config.toml
d_expert = 96
router_score = "sigmoid"
normalize_top_k = true
routed_scale = 1.0
balance_bias = true
shared_expert_gate = true
vocab_size = 8192
max_grad_norm = 1.0
batch_tokens = 65536
max_steps = 6250
Below are experts of layer 3 (counted from 0) of a mixture-of-experts language model. Rows are named router (the router's row for the expert), up (a neuron's input weights, with its number), down (a neuron's output weights, with its number) and show model dimensions 0-127. Each number is 128 + 32 x the weight over its row's rms, rounded and kept within 0 to 255.
Before each expert's rows: a language model's description of what the expert responds to; "gets" lists some tokens that make up at least twice as much of what it gets as of all text. This comes from a sample of Wikipedia text that the model never trained on. Tokens count by the router's weight.

# expert 40
Plural and noun suffixes. Word-final plural or noun endings such as s, es, ers, tions, ings, usually before commas or periods, as in guitars, offices, ratings.
gets: "s", "es", "ers", "ts", "ing", "tions"
router [121  76  89  25  93 149 160  83 153 167  91 190 155 107 162  97  81 116  85 136  80 138 116 126 123 166 107 166 110  97  96 111 154  68  95  99 128 108 127 110 143 128 100 105  93 131 112 128 170 122  79 140 208 137 137  96  85  97  86 191 155 172 111 134  94 106 110 138 135 128  57 120 119  84 176 177  98 110  85 159 139 125 141 151 150 122 154  82 119 102 123 123 124 140 136 160 130 155 131 131 112  49 108 141 119 153 136 187 105 128 142 114  96 167 139 149 182 103 196 146 107 109 168 119 180 147 117 113]
up3 [ 66 127 125 112 103 153 121 145 139 157 162 122 148  71 148 126 142 151 131 170 125 118 129 176 109 156 134 183  97  83 166 204  86  96 186 150 118 183 114 130 109  98 141 125 144 107 127 110 121 105  79 178 189 130 131 104 149 159 101 157 146 151 176  94 129  88 152  86 101 137 140 132  86  78 144 127  88  61 128 156 162  28 133 106 138 137 170 112 101 103 167 152 180 149 125 167  95 107 109 149 104 181  72 138 114 121 134 124 166 147 107  74 104 107 137 102 134 174 156 137  95  97  92 101 157 177  78 185]
down3 [160 137 138 172 137 131 135 188 134 102 155 158 171 135  90 112  71 123 133  52 155 145 124 100  60  38 141 172 154 118 135 105  83  82  58 132  85  94  85 154 124  98 128 131  93  96 108 159 124 151  96 108 143 145  89 163 107 121 171 103 118 124 103 148 157 156 119 124  40 131 130 140 157 119 166 103 127  50  69 151 150 144 132 159 122 127  91 171 157  34 143  80 111 107 116 121 114 177 120 109 136 145 115 127 144  96 132 151 166 150 147 202 112 115 175 153 125 151 106 117 117 152  86 123 111 159 143 112]
up4 [187 141 117  74 122  99 173  65 145 113 105 172 176  98 121 111  86  61 125 144 147 120 113 172  49 183 157  89 126  70  86 131  91 158 134 133 122 176 141  97 107  83 132 109 106 134 132 115 186  97 183 130 130 117 126 147 106 126 132 114  62 137 120 107  94 166 104 176 129 175 121 142  97 131 104 127 125 109 176  95 122  98 109 169  72 157  94  95 216 103  98 163 119  83 120  90  96 125 145 136  84 178 100  93  88 156 134 127 121  83 140 160 152  92 119 121 163 124 103 101 130 185 105 106 116 126 181 136]
down4 [ 62 118  80 145  96 139 158  76 172 199 103 113 136 168  86 116 157 169  99 115 123 127 114 125 113 123 150 168 112 135 184 121 154 110 118  50 140 120 109 153 141 209 113 150  86 123 102 107  27 112 175  59 114 120  74 154 120  82 119 145 136 176 149 132 112 170 122 113  92 163 134 121 146 104 146 124 171  49 155 100 132 173 132 163 156  99  75 114  72 144 172 103 130 159 104 168 109  98 125 122 180  95 154 138 116  90 124 190 133 118  98 144 119 154 114 121 106 160 128 139  90 131 137 147 172 154 143 117]
up5 [119 101  84 159  75 186 167 113 120 229 179 102 151 107 116 140 111 126 130 111 118 218 127  94 112 125 104 130 107 183 135 143 151 116  82 130 148 182 134 178 131 114 142 129  70 194  67 145  79 175 139  64 145 162 193  84  97 130 149 121 115 183 167 151 148 129 146 125 107 167 127 108 175 125 155 136 126 153 173 164  55 158 111 137  97  93 173 125 120 134 133 127 139 148 121 161 124 133 125 149 143 144 169 108 131 143 175 132 147 177 180 161 124 107 108 116 119 105  76 117 109 150 167 112 144  71 102 114]
down5 [165 121 142 106 116 109 160 148  68  70  62 195 164  97 144 120  99  96 125  97 169 118  62  87  79 142 122  71 112 130  66 173 172 178 189 121 135 163 132 114 165  96 100 141 129 158 102 155 104 145  99 166 100 147 186 170 106 128 113 145 125  95 143 153 145  83 164 164 194 106 155 101 135  73  85 119 101 114 134 155 150  83 128 159 131 103 106 132 139 165 119 147 150  95 124  84 132 165 159  70 116 143 136  75 131  92 168 159 110 140 118 105 118 145 150 202  93 124 186 115 128 121 140 144 134 195 138 111]
up6 [119 174 122 118 120 157 166 173 176 127  99 168 136 110  89 101 144  78 138 120 136 150  81 134 128 207 166 129 137 109  53 159 126 110 150 101 200 152 152 130 103 169 106 129 134 140 114 181 153 137 130 185 168 152 101 143  64 110 138 122 104 144 107 183  73 138 133 148 164  52 169 133  97 122 195 117 169  82 124 119 155 125 193 131 188 120 102 147 166 106 108 113 133 165 117 158  74 139 102 139 126  89 120 111  98 116 105  76  94  89 121 151  88 167 101 112 151 199  87 124 130 107 185 110 158 111 155 126]
down6 [124 145 137 158 131  76 163 144 120 175 152  99  76 122  96 171 129 133  83 113 122 116  98 150 184 136 112 135  97 142 118 136  78 172  52  79 132 149  74 123 119 128 171 116 176  74 131 115  88 130 154 154 124 164 116  94 132 113 120 134 100 142 153  80 104  91 129  70  83 125  66 118 123 143 125 131  76 138 125 139 117 169  70 126  50 105 152  93 185 144  72 126 139  61  96 176 212 137  94 102 142 112 135 160 172 124 134 178 159 168  98 108 152 106 160  95 195  97  98 148 126 174 125 110 129 106 141 131]
up7 [135 108 202 142 131 163 130 110 116 143 200 117  98 151 117 113 117 154  87  92  98 175 182 129 196 109  86 119 105 166 140 101  77  60 153 183 130 135 157 126 127 150  90 189  84 139 153 179 153 144 107  91 158  96 180 143 133 139  97 129 169 120 109  86 153 157  46 137 101 124 152 150 147 108  99  83 155 177 110 142 152  65 156 129 115 108 193 106 140  65  94 110 127 133  86 141 160 146 132 125 133 173 141 110 151 128 119 156 169 163 117  92 129 128 201 138 108 163 105 112  82  94 143 128 175 132  79 140]
down7 [126 142  24 168  98  93 176 106 112 130 124 200 127  73 137 100 136 139 140 150 112  76 159 143  72 107 184 110 105 174 153 122 135 149 127  67 152 155 123  99  88 149 141 104 158 108 127 146  87 104  76 130 131 117 103 145 139 156 121 126 157 108 113 163  95 130  89  81 132 138 143 111 182 103  88 136 154 101 138 127 111 118 109 141 105 140  71 176 153 135 194 148  92 110 117 145 181 124 134 123 118  27 157  86  31 152 101 173 104 120 114 118 127 149 122 125 152  77  96 133 183 139 106 118 133 122 166  78]
up8 [112 156  93 108  87 124 129 149 142 132  81 119 133 128 125 176  54 119 123  99 126 138 116 151  94 146 141 115 181 132 138 119 155 128 169 109 199 146 119 156  68 122 148  88  87 122 137 130 119  74 168 158 123 122 172 109 145 124 132 153 180  94 105 116 167 166 128  80 138 151 146 114 132 140 162 102 139  89  31 152 143 125 147 142 192 101 142 205 129 124 125  84 200 157  92  85 143 144 179 128 152 160 117 115  73 149 169 129 101 122  40 102 125 134 127 183 198 173 167 191 125 131 121 144 141 165 109 125]
down8 [106 137 100 164 107 141 149 140 125 100 118 112  36 183 143  97 201 168 113 102  79 105 127 185 151 107 105 109 163  69 152 153 104 132 107 129 113 120 110  89 125 128  89 119 102  88  68 142 161 192 203 144 126  84  76 119 145 167 151  69 113 129 134 150 136 157 122 121  81 176  68  67 149 105 148 129 105 110 184 143 176  90 101 158  62  91 150 178  66 165 171 133 118  98 176 157 133  98  94 105 170 135 139  88 126  97 135 119  87 124 124 105 131 134 119 144  84 134 102 119 130 102 118 122 142 101 141 130]
up9 [157 126 155  84 144 163 137 132 108  98 102 133 164 124 135  88 154  95 137 143 185 149  72  97 158 148 152 106 153  68 172 116  52 136 118  84 123 144 177 134 125 153 137 140 173 138  58 153 117 143  80 169 126 129 126  87 145 111 111 181 170 116 105 157 179 143 151 152  94 144 186 116 144 146 143  88 153 119  91 116 115  92 179 128 112 145 139 179 110  94  74 116 119 163 122 206 123  94  87 145 160 106  82 170  92 201  95  98 168 129 142  85 102  83 131 153 116 107 116 167 144 176  79 193 161 103 128 102]
down9 [127 162 165 109 178 138 144 119 107 160  72 111 119 120 180 140 155 118 130 153 107 138 135 158 102  83 146 134  71 147 163 124 133 138 153 191  99 127 109 176 132 124  71 177 119 150 100 165 129 103 153  44 122 133 146 114 180 121 179 127 177 133 146 107 101 162  89  32 136 102 133 132 100 139 151 157 143  95 172 156 144 140 138 155 124  62 126 189 190 148 174 144 136 128 178 105 119 102 130 105 108 202 178 157 108  97 143 142 204  91  84 105 172 166 115  95 142 126 120 174  89  84 120 114 102 129 103 133]
up10 [145 164 193 149 100 128 120 100 115 120 138 158 101 137 147  89 121 158 118  63  93 117  63 140 157 109 112  75 159 109 153 112  85 186  97  99 129 162 110 198 139 142  87 102 124  97 116 178 123 130 150 137 131 171 114 127 112 107 108  83 139 111 197  75 106 109 105 158 167  99 100 133 158  78 162 136 113  87 198 139 162  84 134 130 126 110  98 175 131 119  53 154 155 148  67 113 119 111 126 165 130  80 126 126 126 147 152 149  90 150 111 105  84 125 186 105 132 106 190  96 178  58 169  97 158 150  78 148]
down10 [110 125 167 172  93 179 101  97 161 132 101 151  94  40 130 110 119  74 172 121 172 176 167 172  89 134 104 104 106 180 151 172 141 155 156  97 123 142 133  61  60  88 140 148 133  86 132 103  61 143 115 122 113 141 115 132 166 204 112 122 196  69 123  89 124 130  91 133 119  94 140 120 117  70 137 107 141 140 109 171  89 193 129 100 143 130 159 118 107 135 103 138  75  80  96 145 115 113 158  81 131 138 173 142 142 163 105  82 101  69 129 150  94 158 139 168 128  94 122 108 176 156 143 154 109 110 110 123]
up11 [143  92  91 112 171  90  89 165 158  85 155 114 144 114 115 172 126  67 127 154 130 175 137 127  99 168  87 118 113 170  71 127  82 133 158 163 111  77 146  98 139 136 178 133 132 167 174 130 179  77 174 138 121 186 130 140 123 136  44 105 172 132 158 127 116 156 140 175 185 169 122 134 128 150 186 184 115 103 103 124 169 176 122 146  66 104  80 134  68 125 132 133 105 112 112 132  82 116  75 131 205 178  84 174 151 143  75 155 123 104 100  95 111 164 117 102 111 126 101 110  99 135 113  94 133 138 127 137]
down11 [121 116 127  83 146  89 142 120 111  65 155 157 117 127 139  77 145 163  77 159  75 122 129 132  87 108 134 131 121 145  69 182 160 141 158 207 120  97  84 172  72 112  98 149 120 166  89 164 118 209  92 165 109 124  90 144  88 170  83 122  95 146 131 103 182  95 135 105 102 134  97 119 170 145 110 118 161  99 118 131  53 125  87 152  75  90  91 136  69 148 108 135 129 150  59 107 129 148 143 147 158 100 147  87 151 121 122 117 131 136 119  79 124  89 125 135  86 111 206 136 121 151 117 122 177 113  65  96]
up12 [132 122 104  99 108 118 184  60 123 160  91 105 148 130 119 102 111 119 133 154 187 178 184 126 144  67 113 110 134 152 155 121 117 103 187 140 136  65 129 129 106  92 135 156 100 115 126  89 117 151 116 122 100 167 117 168 127 184  87 155 192 103 120 160  63 160 107 136 154 133 118 140 125 129 155 159 220 136 163 138 127  55 200 103 122 114 104 121 134  81 109 112  84  45 129 127  70 111  83 143 115 131 129 140  54 123 126  60 116 139 159 138 108 109 131 125 127  97  68  88  79  99 127 118 140 142 115 158]
down12 [125  92 119 120 133 157 166 165  88 124 162 135  53 125 118 141 164 167 188 164 101 157 113  78 167 133 165 126 105 163 122 101 106  89 165 133 188  97 127 152 125 141 123 127  78 114  95  85 163 167  81  72 146 123 169 137 111 139 150 198  63 130 151 119 146 159 112 135 114 196 141 114 186 161 105 130 133 135 108 123 158 172  74 131 132 126 144  97 188 146 151 145 158 123 103 162  71 167  81  65 170  86 107 121 126  82 125 196 151 130 101 144 117 156  32 110 144 142 114 130 158 110 154 107 110 130 133 157]
up13 [115 100 123 120  98  89  93 170 103 114 101 120  77 141 117  83 143  77  71 106  54 165 179 118  79 149 161 184 138 133 130 107 152 118 114 133 139  95 111 128 138 152 143 111  90  76 130 146 139 115  74 128  93 182 116  86 100  91  89 160 150 108 122 116 118  76 124  87  71 153  98 113 150  86 157 101 129 156 147 184 177 138  77  99 131 134 122  78  77 151  99 120 128 106 108 144 118 157 118 137 163 127 130 169  49 178 132 207 136  78 161 106 149  68 138 131  58 107 142 126 165 148 195 149 138 119 137 136]
down13 [162 170 106 164 165 134 167 102 146 160 159 138  82 119 120 185 111 192 114 175 137 104 129 149 152 185 158  60 172 117 125 126 110 114 167 114 130 166 115 173  84 163 152 134 203 117 159 166  86  88 167 155 153  33 109 108 154 157 107 115 120 128 125 130  94 169 107 142  65 173 116  93 132  71  91 101  92 148  92  81 114 181 105 136 109  89  96 156 113 156 103 116 149 137 169 113 151  96 143 116 114  93 158  85 170 123  80 108 107 131  99 107 125 151 123 120 103  63 151 131 168 109  77 120 111 109 177  99]
up14 [ 90 167 107  54 126  83 126 101  75 119 138 132 134 110 150  83 111 141 140 155 147 103 120  63  84 113 117  53  80 108 163 140 202 152 133 125 162 138 109 129 118  97  41 171  89 204 164 175 179 115 137 112 131 126 121 149  92 121 110 115 145  95 129 141 130 154 162 129 155 116 108 222 145 151 101 149 143 117 163 172 185 114 103  85 122 163 190 138 114 107 125 164 139 119 109 142 135  69 152 158 124 168  83 165 111 152 105 116  91 171 111 155  74 116 153 135 176 154 131 143 141 112 102  89 144 171 122 100]
down14 [ 59 153 159 127 137 105 112  83 122 149 110 150 115 146 117 174  67 136 185 176  79  75 138 168 134 125 101  87  48 115 130 139 160 134 167 148 126 120 131 101 124 121 126 121 113 156 114 108 117 130 155 129 163  88 159 139 101 108 152 149 107 119 122 132 157  31 106 146 117 193 133 113 154 143  96 108 160 100 152 105  76 140 163 103 145 150 135 128  91 173 165 131 165 202  87 181  93 176 136  74 132 146 108 142 111 180 105  96 135 121  96 101 128 115 106 110 121 163 225  90  65 116 161 110 156 140 186 116]
up15 [100 158 106 109  49 189 166 154 170 156 141 145 185  73 183 122 143 117 108  91 186 183  82 152 154 193 156 111  34 159 140 170 116 145 125 123 166 164 129  98  94 148 115 138 137  61 116 126 115 110  44 134 136 122  88 146 141 120 143 145 158 107 158 122 125 114  87 176 162 119 103  99 126  92 148 127 107 164 152  87 158 147 155 146 111  96 168 153 121 158 169 172 147 122 138 119 114 107 148 160 155  97 173  72 180  96 139  84 133 132 121 161 100 166 120  98  98 106  79 183 126 101 163 125 138 130 114 115]
down15 [ 80 102 161 132 118 134 157  80 138 106  26 128 156 134 115 129 138 148  53 120 140 103 142 184 136  89 117 150 162 154 139 141 123 112 201 113 160 105 117  87 176  60 136 163 149  98 195 160 119 109 169 146  91 161 113 118 141 142  60 128 123 155 126 138 103  74 145 150  93 131 187 147 175 169 109  85 125 121 151 137 120 110  65 108 135 134 129 122 133 131 108 178 115 115 178 117 174  85 127 129 115  53  72 150 155 147 154 150 105 135 178 118 192  90 164 107 109 199 113 148  95 148 115 105 115 114 113 120]
up16 [ 97  81 155 115  79 131  63 161 168 128 137 128 115 182 139 155 145 181  92 124 127 129 104 104  55 141 155 133  53 130 176 148 124 104 155 120 136 128  91  73  76 133 180 184 148 151 187 169 155 184 109 139 128  52 144  91 110 120  89 141 119 164 128 150 189 138  98 125  89 103 158 111  70  93 148 116 133  90 144  84 186 133 126 151  78 176 142 170 133 138 126 103 150 108 114 110 103 102 103 129  96 127  95 157 121 124 149 142 110 144 133  79 120 108 102 179  87  92 155 103 115  87  94  66 134 155  70 120]
down16 [102 104 146 135 167 134  90 185  93 192  60 116 166 170 112 125  78  66  85  93 110 141 153 122 129 221  88  99 148  90 119 146 155 158 129 210  74 180 130 158 111  88 161 113 120 157 183 121 152 108 154 107 168 120 177 158 132 132 150  79 120 113 101 116 140 117 120 126 134 116 186 116  94  94 118 114 168 105 157 118 173 122 154 129 138 108 125 134 112 137 133  90 130 155 164 103 114  94 182 124 109  66 104  66 166 120 138 139 125 154 160 120  86  66 147 104 115  90  61 166 140 137  97 181 108 139 129 126]
up17 [135 185 140  64 147  70  93 107 115 134 132 105  93  91 117 144 147 140 151  77 162 133 171  83 148 179 147 144 136 107 162 103 190 150 109 124  68 124 139 119  85 110 153 164 105 116 134 152 177 124 115  99 120 135 143 163 160  91 128 157 143 181  83 135 153 120 134 197  85 130 117 112 106 175 199 135 157 126 109 156 103 105 153  91 120 113  93 118 201 110 103 114 173 168  84 142 124 107 163 102 189 160 127  91 116 156 196 133  44 113 147  92 167 197 101 127 127 121 134 136 157 109  67  78 111 118 118 116]
down17 [140 121  79 181 111 130 153 100 108 118 127 118 167 187 182 105 117 172 132  75 132 138  83 129 184  93 116 139 183  55 147 183 101 110 122 117 140  65 156 102 101  79  92  72  86  90 126 158 112 120  99 128 132  96  47 100 163 163 120 139  87  78 107 143 106 108 104 114  60 120 103  50 126 104 105 156 139 145 185 153 121  92  67 137 121  94 124 125 154 139 117 115 149 113 114  97 128 202 110  82 147 114 118 123 126 152 118 131 155 173 162 154 139 116 151  53 113 107 133 123 175 108 166 144 111 110 139 168]
up18 [141 131 167 132 203 150  87 126 141 169 128  90 145 173 135 181  93 151 136 110 134 182 166 125 138 142 133 124 118 106 159 120 112 119 148 109 147 133 132  40 116 144 173 125  95  73 127 113 177 151  45  64 153 133 132  94  86 167 164 168 127 157  76 118 184 159 148 176 160 112  93 146 142  85 144 107 140 143 106 101 169 135 101 152 123 138 159  64 156  90 121  81 127 137 151 167  91 142  72 128 102  89 145  56 148 131 109  80 145 109 106  95 128 159 117 142 171 114 112 200 175 124 128 178 157 132 177 118]
down18 [ 93 121 133 167  43 119 163  85 140 103 209 183  65 147 106 134 145  86  92  89 124 139  56  96 149 146 103 154 202 113  89 165 121 126 102 102 139 117 141 143 179 138 136 107 164  92  96 180  96 122 169 104 124 112 146 100 142 146  85 122 211 134  91 157  88 167 170 152 100 123 100  82 158  77 151 101 162  98 116 126 144 114 113 148 181 110 167 139 140 143 138 144 109 120 180 154 134  92 132 144 191 135 116 157 122 147 106 173  97  97 163 138 122 125  89 133 167 134  93  64 114 164 188 139 115 127 113 124]
up19 [155 115  81  92 108  86 160  99 143 146  98 186  98 103 117 171 154 102 139  88 110 184 128 135 153 106 106  89 132 130 130 149  91  53  99 114 145  94 141  51 137 168  85 150  70 112 127 163 137  45 120  87  98 156  94 158  88 124 121 142 153 145 108 127 143 153 133 140 136 147 141 166 120 157 113 203 112 116 122 128 170 143 155 111 141 188 126 102 125  99 150 177 138 157  35 124 160  89 147 132 102 133  96 130 118 133 210 109  91 149  72 160 128  79 110 171 130 186 159 151 110 138 146 149  99 101  78 148]
down19 [ 90 156  75  92 163 132 119  75  62 153 117 114 199 113 209  74  66 174 103 158 148  88 145 123 119  51 127 156 134 149 137 107 134 120  95 144 131 134  96 160 139 115 124 133 118  64  94 109 125 131 184 191  80 137 127 123 177 113 139 174 167 114 159 132 111 122  84 119 144 151  57 158 132 122 164 129 119 143 184 130  91 136 113 158 142 132 129 150 163 135 119 120 115 111 123 150  75 113 156  58 142 153 114  55 140 111 181 103  97 132 103  60  64 158 115 109 105 115 182 123 133 155 127 138 111 156 150 128]
up20 [117 131 152  79 153 139 127  98 112 116 194 144 152 158 127 101 117 148 149 150 143 154 122 154 121 143 193 124 126 155 163 103  79 143 147 126 152 137 157 136 103 143 150 133 167 140  92 136 148 111 125 222 158 197 194  97 109 156 125 125 125 139 173  85  88 151 117 136  88 143 103 194  81 123 156 144 140  99  70  77 126 162 129  81 179 143 161 123 150  98 117 157 180 144 119 112 136 161 151 118 133  91  98 149  57 133  82  42 133 100  86 141 165 186  98 129  98 164  80 182 130 120 116 123 189 134 182 148]
down20 [137 126 136  72 158 134  86 135 111 157 134 187 104 127  90 148  99 129 175 108 155 159  95 110  81 113  95 182 109 160 128 189 186 136 108 163 159 116 122 155 113 129 141 148 106  93 126 145 152 121  93 108 171 124 138 167 108 133 131 162 119  53 122 118  71  90 137 128 113 210 176 145 131 103 102 164 126  65 114 170 102 102 119 146  80  90 129 179 155  81 161  69 153  84 184 148 115  65 168  83 139 119 122 115 170 132 184 160 134 101 135 117 115 160  91 196  91 110 179 115 170 122 129 130  95 180 120 121]
up21 [179  91 115 124 155 124 135 128 118 101 135 132 113  92  88  99  84 111 118  93 120 116 155  85 102 160 171 102  77 163 139 117 131 210 120  27  66 145 120 138 141 178 112 147 179 171 159 130 147 167 130 144 112 117 121 106  77 175 107 166 126 136 149 177 137 147  64 162 156 166  83  87 135  67 148 109 102 139 137 201 131  98 105 128 175 100 109 158 134 158 177 114 136 142 114 136 146 108  98 136 161  81 167 149  96  81  95 112  69 133 151 148 163 174 164  81 120 149 137 143 145 103 130  46 127 149 119 123]
down21 [109  92 102  82 159 126 166 127 142 175 170 143 107 124 160 132  68 105 119 139 142  86  98 115 124 113 141 103 138 130 124 152 129 109 166  81 223 150  94 119 133 123 134  74 186  58  53 137  87 129 116 103 194 133 115 114 137 104 170 125 167 123 144  78 124 145 178 125 163 153 126 173  78 151 125  93 160 128 114 101 143 115 131  88 122 193  39 136 113 134 139 173 144 125 135 161 128 126 202 119 124 121 120 121 145 149 142 184  83 139  83 117 140 134  57  67 146 104 108 120  78 160 134 119  89  83 143 152]
up22 [ 66 111  70 153  89 173 127 122 174 125 144 144 170 146 161 129 101 120  98 115 135  87  97  87 109 167 108 105 130 157  90 141 156 149  76  88 175  56 119 154 108 128 133  98 142 134 150  83 157  96 108 176 151  87 159 135 137 172 115 119 112 132 161 174  40 114 132 120 168  76 144 145 131 124  70 129 136 103 147 134 121  92 159 111 118 140 140  83 139  79  83 192 168 119 100 120 172 104 140  64 163 110 163  87 150 132 124 153  96 163 109  97 204 122 178 167 177 113 177 171 129 132 183 128 128 142 122  92]
down22 [186 146 103 159 112 155 164 163 126 136 114  63  78 153 140 154 105 153 141 128 147  66 124 179 134 118 130 163  99  85 138 129 134 128 133 131  85 116 153 121 137  64 153 112 206  87  86 138  54 135  92 176 137 152 109 167 122 131 157 132 114 133  77 108 159 106 100 131 118 174 155 204 171 113 160 119 185 178 169 135 152 181 102 111 113  85 165 167 126 155 123 150 171 133 125 108 144 159 158 190 140 107 137 156 119 134 107  67 194 152 130 144 139 125  67 101  54 112 143 159  97 170 111 124 137 114 145 170]
up23 [133  73  86 140 135 158 118 128 134 172 158  50 146 153 108  89  72 106  97 191 129 149 180 151 142  76 119 138 134 100 104 146 178 141 123 104  78 119  79 139 106  97 187 129 142 155 110  66 125 133 175 199 125 135 100 123 130 123 135 128 168 163 150 120  77 163 140 111 130 201 125 139 123  96 101 100  84 148 120 146  97 117 108 148 125 128 118 143 153 113 188 136 159 160 136 110 121 139 202 118 136 139 123 153 167 218 165 181 178  63 168 114 141 131 140 160 184  87 115 137 105 144  83 141 126 167 167 104]
down23 [136 138  81 102  71 143 149  74 138 129  86 168 129 120 130 143 216 130 207 160 112 118  97 149 150 123 181  97 175 100 160 148  96 136 129 100 152 157 134 118 101 111 121 107 123  85 115 143 153  87 100  98  94  59 121  94 180 125 152 115 105 104  94 101  74 115 142  97 109 103 116  94 145  93  96 124 112  80 117 157 152 116  96 215 142 108 113  83 157 160  96  79  66 100  85 139 203 169  94 112 131 173 134 125 106  96  89 133  67 109 140 131  77 142  75 114 129 145 142 122 138 153 110 105 142 169  80 149]
up24 [147 142  98 114 147  60 126  74 117 190 151 156 153 154 130 119  97 104 103 135 128 143 107 175 135 147 133 118 108  94 162 136 172 155 147  81 136 184 130 114 174  95 129  98  88 104 110 194 156  99 119 131 209 130 127 132 183 138 152  91  90 167 125 124  90 144 135 116 130 142 151  88 114 165 153  67 152 121  73 143 139 142 135 118 150 111 154  98  86  81 104 141 156 118  74 100  99 139 144 170  91 111  64 137 102 133 141 147 160 163 232 160 113 106 164 147 165 154 146 123 131 119 191 140 150 140 193 207]
down24 [130 107 185 141  75 165  93 188 161  89 145  96 194  94 125 129 151 129 114 134 135  92 159  97 136  61 157 143 183 135  80 155 158 132  78 161 101 142 128 141  65 139 100 117 142 160 139 138 122 138 132 108 115 182 161 143  94 128 138 145 131  90 142 102  77 120 108 149 107 114 121 166  91 120 100 113  68 107  85 139  70 161  54 151 152 125 151 151  82  61 108 130 129 104 186 145 126  83 104 124 130 127 132 112 168  89 143 143 165 142 107 129  98 101 199  69 122 114 123 161 126 101  94  85  87  63  62 153]
up25 [124  89  90 102  87 125 135 142 153 113  75 130 108 138 160 128  87 118  57 113 127  86 164 143 160 110 100 141 114 152  93 137 146 108  82 188 144 136  89  84 125 152 114 162 116 170 123 127 133 178  88 119 140  50 123 172 168 187 194 177 139 105 144 142 100 117 121 123 127 140  87 109  98 145  96 190 146  96 183 170 194  82 125 122 101 122 123 138 120 100 140 101 157  89 114 165 134  94  61 153 145 109  96 171 178 191 132 164 159 202 130 122 104 147 166  93 108 105 140  93 129 109 165 115 124  61 105 160]
down25 [103 147 126 117 120 120 101 103 126 131 126  71 101 146 103 135  95 134  80  82 165 123 122 138 113  72  63 137 122 159 144 139  99 156 112 128 130 142 120 119 135 150 165 142 135 154 216 114 174 138 155 140  80 142 128 107 128  56 126  75 123 124  96  93  92  97 106 217 145 106  93 164  96 181 122 171 107 140 113 137 162 117 149 117  75 114 118 138 168  91 166  84 166 132 103 129  15 121 166 110 170 183 150  74 105 129 135 124  93 125  89  67  91 121 111 149 158 176 104 109  99 137  72 150 112  95 133  81]
up26 [122 144 117  69 144 155  91 148 100 114 158 218  96 119 107 143  81 143  75  69 120 169 138  89  82 185 142  70 164 153 102  88 106 157 118 113 127 127 124 133 149 140  92 162 186 163 142 166 108 195 143 102 139 153 118  65  90  77 132 131 127 135  69 112  96 134 103 113  84 188 127 102 148 180 148 158 133  99 121  66 110 129  66 157 160 156 111 123 116 111 119 134 104 132 108 119 112 133 143 143  52 122 115 154 156 182  95  87  99 152 165  73 117 133  84 151  99  98 121 134 143 159  80 165  81 118 135 104]
down26 [155 103 145  95 130 125 154 119 128 127 117  86 145  99 124 154 125 125 123 163  86  77 142  98 184  78 187  72  79  98 143 176 120 117 114  85 114  92 138  99 134 154  97 167 127 134 113  82 146 172  81 204 182 116 155 149 116  97 125 156 108 147 137 105  88  73 183 109 145 154  88  95 129 120 120  93 105 173 124 160 119 139 151 125  78 140 179 150 197 123 130 118 150 106 151  79  75 118 103  48 176 157 125 126 109  83 112 106 142 176 110 179 163 181 132 160  55 126 173 127 100  94 143 157 152 117 130 161]
up27 [118 165 156 120 101 161 111 146 158 143 145 138 130 107 130  85 138 172 184 183 152 141 152 125  79 133 154 169 151 148  88 137 151  93 157  48 129 212 107 149  81  80 180 154 100 121 149 133 163 147 130 158 117  79 110 143 123  90 138  78 118 121 160  99 158 118  90  64 124 100 153 168 108 111 147  91 168 148  99 173 133 179 115 127 156 143 128 153 158 115 132 108 160  80  99 123 111 147  82 115 144  60 136  84  79 115  67 111  68 157 139 107 129 150 172 146 109 157 182 199 110 104 141 129 153 107  56 128]
down27 [148 142 124  74 161 110 128 188 104 125 148 133 116 121 138 150  90 156  62  78 150 122 133  99 146 157 111 154  38  43 161 145 111 141 117 176 124 147 150 167 122 217 156 193 109 187 163 129 124 131  98 163 145  80 148  98 128 149 131 158  74  73  86  75  95 118  73 163 161  80 108 181 149 179 114 140  87 151 128 128  97 150 191 123 135 135 132  89 153 124 131 104 172 162 155 141 113 110  94 105  58  62 115 112 137 136 130 116 131 106  95 142 114 147 144 125 131 131 135 149  84 117  83 118 117 147 128 147]
up28 [115 170 161 134 164  86 108 174  97 113 158 182 113  76 105 128 160 166 110 153  91 170 124 151 145 128 137 123 105 133  95 164 140 117  90 150 220 112 134 109  54 117  87 120 143 154 130 119  73  93 123  93 130 141  65 109 120 145 201 117 145 145 114 194 102 119 145 155  73 171  80 160 183  73 125 146 121 165 110 158 133  89 136 109  94 171 203 128 133 160 176 130 118 130 111 133 113 163 115 110 107 146 119 137 105 141 126  85 131 120 159 177 150  74 176  89 133 182 195 131 130  82 114 168 112 135 124  92]
down28 [199 108  98 191 135 112 172  73 132 178  79 116 114 160 105 146 121 140 144 113 116 121 109 130 175 144 158 111 144 150 146 150  94 199 128  80  93  74 113 164 175 107 174  99 112 112 123 131 138 159  77 100 109 167 160 118 170 146  74 140 136 114 150 133 122 111 125 105 123  39 102 106 111 103 133 139 140 124 171 193 111 174  77 164 108 168 116 115 113 130 106  68 115  84 160 117 185 119 135 152 137 125 144 160 107  81 113 138  88 154 164 101 129 173 114 115 146 141 111 153  37 139 130 115  55 107 172 173]
up29 [153 103 151  86 103 118 113 160 161 149 187 105 166 124 120 121 108 111 107  97 146 133 134 157 143 165 129  87  92 150 139 107 177  94  66 117 152 110 103 148  84 176 103 209 179 152 115 154 123 185 115 138  95  82 192 106 138 163 133 192 179 142 103 142 134 139 100  83 188 122 140 136 102 121 124  91 127 163  76 128 116 100 107 133 104 106 100 124  71 129 126 150 125 189 210 133 145 113 129 106 180  87 161  40 156  77 138  90 146 146  79 140 127 147 150 156 112 157 150 108 164 121  68 122 106 136 142 178]
down29 [ 64 146 142 173 150 120 155 135 147 107 119 132 111 124  93 126 196 104 130 113 123 152 154  38 163 196 131  73 172  91  88 154  93 146 173  89 150  83 132 121 164 145 156  72  93 134 134 107 109 117  75  88 129 102  90 144 122  73 144  94  97 148 122 122 110 162 192 102  80 128  87  92 104 188 116 187 144 137 146 151 186 147 126 105 150  87 131 119 146 115 103 107 161 160 102 139  65 156 150 142 127 126  96 158 135 151 104 126  83 119 151 116  94 147  78 111 172 209 120 133  51 149 124 116 126 128 152 105]